Below are experts of layer 4 (counted from 0) of a mixture-of-experts language model. Rows are named router (the router's row for the expert) and show model dimensions 0-159. Each number is 128 + 24 x the weight over its row's rms, rounded and kept within 0 to 255.
After each expert's rows: a language model's description of what the expert responds to; "gets" lists some tokens that make up at least twice as much of what it gets as of all text. This comes from a sample of Wikipedia text that the model never trained on. Tokens count by the router's weight.

# expert 1
router [119 127 121  99 134 134 161 136 147 116 152 126 146 166 134 103 140 109 134 115 147 138 196 115 108 124  97 103 127 147 108 139 110 126 154  99 198 133 111 141  82 118 133 143 104 122  98 135  94  90 139 127  94 156 142  80 126 133 180 130 106 177 123 145 112 115 138 171 151 134 152 158 119 137 163 107 144 122 103 107 118  98 149 142 148 143 137 128 134 120  93 124 138 112  97 101 130 124 131 104 166 214 114 141 169 115 153 129  84 143  92 125 159 130 109 116 146 142 124 147 138 110 156 150 132  90 138 130 114 148  77 100 127 157 111 136 112 143  90 112 146 151 137 125 116 138 152 123 113 116 101 102 125 102 110  99 115 115  63 157]
Short consonant-heavy word pieces inside proper names and place names, such as Sh-rop-shire, W-add-ell, Naj-ib-ullah, S-abb-atini.
gets: "d", "g", "k", "ab", "op", "st"

# expert 19
router [131 100 158 154 128 142 121  93 120 111 113 131 107 142 156 145 117 112 115 141 117 103 168 110 115  75 137 132 125 151 124 133 116 153 176  85 126 149 150 137 105 122 118 117 104 152 114 123 120 137  89 178 114 140 106 107  95 129 133 141  96 148 112 103 108 110 135 112 153 152 127 122 121 121 189 110 124 168 107 110 134 130 148 138  79 134 101 121 142  91 124 113 110  75 127 142  93 158  97 142 163 130  97 145 117 106 160 140 109 147  73 109 145 114  87 102 152 110 107 173 135 141 120 170 137  96 134  90  92 140 141 166  92 176 158 137 127 146 164 106 106 122 168 137 104 135 101 113 120  75 144 123 146  95  85  86 131 133 122 142]
Final vowel syllables of Spanish, Italian, Slavic or other foreign names, such as Camp-o, Nue-va, Anten-a, Món-ica.
gets: "o", "a", "i", "u", "io", "ina"

# expert 38
router [142 108 172 100  92 137 130 119 152  96 146  99 155 164 141 132 128 121 129 142 124 139 128 101 105 102 173 103 152 147 152 160 109 126 156 114 114 136  94 122 112 108 152 127 113 168 117 130 107 130 144 119 104 128 116 112  82 110 161 109 122 171 129  96  77 129 159 147 138 127 114 112 125 117 169  88  78 138 116 124 144 150 158 148  92 107 140  66 128 120 146 129 153 121 116 162 112 139 105 111 162 175 124 110 160 168 151 146 141 113 105  59 122 141  89 150 153 138 161 161 126 116 140 180 113 126 115 120 120 111 101 124 133 162 136 108 111 159 102 146 118 122 122 128 115  82 140  98 124 151 128 110 146 106  97 128  65 168 122 118]
Word pieces with c, C, Sc, often at the start of a word after a hyphen or quote: self-censorship, cattle, fiancée, Scots.
gets: "c", " C", "C", " c", "oc", " L"

# expert 4
router [132  90 165 130 130  90 142  74 122 147  99 115  99 112 137  91 112 131 146 105 130 139 140  87 152 101 100 105 114 134 147 118 108 113 114 138 141 123 126 120 115  72 148 118 127 122 133 152 134  93  81 125 130 104 113  78 123 144 113 127 107 179 114 137 112 116  96 136 120 111 125 113 127 137 144 132  78 143  93 103 146 166 114 165  98 137 138 111 153  97 134 130 170 103 131 152  92 120 142  88 136 170 111 116 158 130 161 138 109 119  93 126 138 106 127 120 129 155 132 131  98 111 112 130 146 163  89 127 143 111  98 168  46 154 105 107 111 118  58  96 124 154 139 128 102 142 156 110 140 120 173 113 148 121 115 111 138 133  85 101]
Two-letter pieces just after a name's first capital letter, such as W-il-kes, K-al-ikpota, and M-el-issa, plus Sar and Dar.
gets: "al", "ar", "in", "il", "t", "an"

# expert 2
router [109  92 143 147 120 120 131 113 110 159 116 129 160 134 127 128 123 112 169 121 151 131 119 134 120 124 132 164 112 133 134 135  95 136 131  87 131 138 116 111 139  75 117  81 102 164 120 156 117 135  85 108 124  74 125 137  99 166 150 129 105 145  81 186 139  73 125 173 101 153  94 121 137 141 176  78 117 126 144 118 135 130 154 166  84  95 154 117 136 131 113 116 166  97 119 124  88 142  97 142 177 120 129 145 144 124  96 146 143 139 131 148 128 123 134 155 136 121 158 120 128 108 182 148 137 112 119 122 116 141 139 139 118 125 169 140 144 191 127  87 112 160 126 183 126  96 141  89 168 115 141 102 114 129 137 124 114 154 100 144]
The word the (and The) after prepositions like of, in, to, before nouns: to the ring, in the city, the same.
gets: " the", " The", "The", "the"

# expert 21
router [169 114 175 144 114 126 125 116 133 128 117 156 144 134 165 144 118 125 152 147 174  86 116  62 140 105 108 115 163 151 121 135 138 120 122  90 147 132  76 151  84  87 139 122  93 173 125 120 130 130 140 160 148 111 109 124  92 120 159 161 135 140 140 118 123 135 109 107 128 145 125 166 123  88 127 111 131 136 117 121 131 126 116 147 133 140  73 113  97 122  80 154 133 121 147 173 113 115  98 102 123 131 109 185 124 160 143  70 129 107 147 107 110 128 115 142 121  83 192 153 133 140 138 118 127 130 136 122 117 112  76 134  85 133 115 170 104 161 101 127 152 137  80 140 126  94 101 115 157 137 141 128 154 134 115  90 147 118 109 146]
Measurement units and symbols right after a number, such as m, km, ft, kg, %, plus than, times and and in statistics.
gets: " m", "%", " and", " km", " than", " g"

# expert 26
router [130 118 124 166 104 143 141 135 162 141 113  91 159  94 140 111 149 132 174 140 145 127 117  73  96  76 106 163 124 138 154 111 150 132 125  95 157 157 112  82 109 104 107 132 129 179 112 124 127  97  80 133 111 118 111 113 101 146 171 162  80 146 152 119 121 120 146 154 129 172  92 131 142 101 103  98  88 115 104  79 125 131  95 132 105 117 107 106 151 101 126 133 148  92 145 167 122 152 145 106 119 144 114 162 138 137 120  93 143 171 114 134 109 130  84  93 156 128 141 150 120  96 142 147 101 140 112 102 133  75 116 144 109 120 150 138 126 132 105 119 114 169 126 166 103  95 120 112 172 132 141  97 123 140 150 123  97 153 121 122]
The words a and an, plus number words and determiners like one, two, this, first, last, most, before nouns.
gets: " a", " an", " first", " A", " one", " two"

# expert 22
router [129 120 150 142 146 146 102 128 105 205 111 102 148 130 178 151  87 115 158 133 162 117 144 101 151  97 136 171 118 118 162 142 128 103 211 114 135 125  92 130  93 135 159 140 144 108 119 117  99 119  98 130  81 115 101 126 133 129 126 132 149 143 142 137 106 141 116 164 123 115 128 125 130 162 165 113 102 131  98 117 136 106 160 155 128 149 158 134 146  81 105 135 153 107 115 147 153 132 118 158  94 161 121 139 135 113 141  95 118 101  87 113 124 121  83 147 130 111 171 142 130 139 151 160 135  90 120 101  88 104  83  96 110 146 114 162 116 148 118 145 134 170 122 113 130 126 135 153 112 110 143 107 152 110 117  88 133 184  99 138]
Consonant pieces, often W, F, K, J, H, starting or inside rare names and compounds: Ausch-w-itz, La-f-ayette, IF-K, Gun-f-ighters.
gets: " W", " F", "W", "f", "F", "w"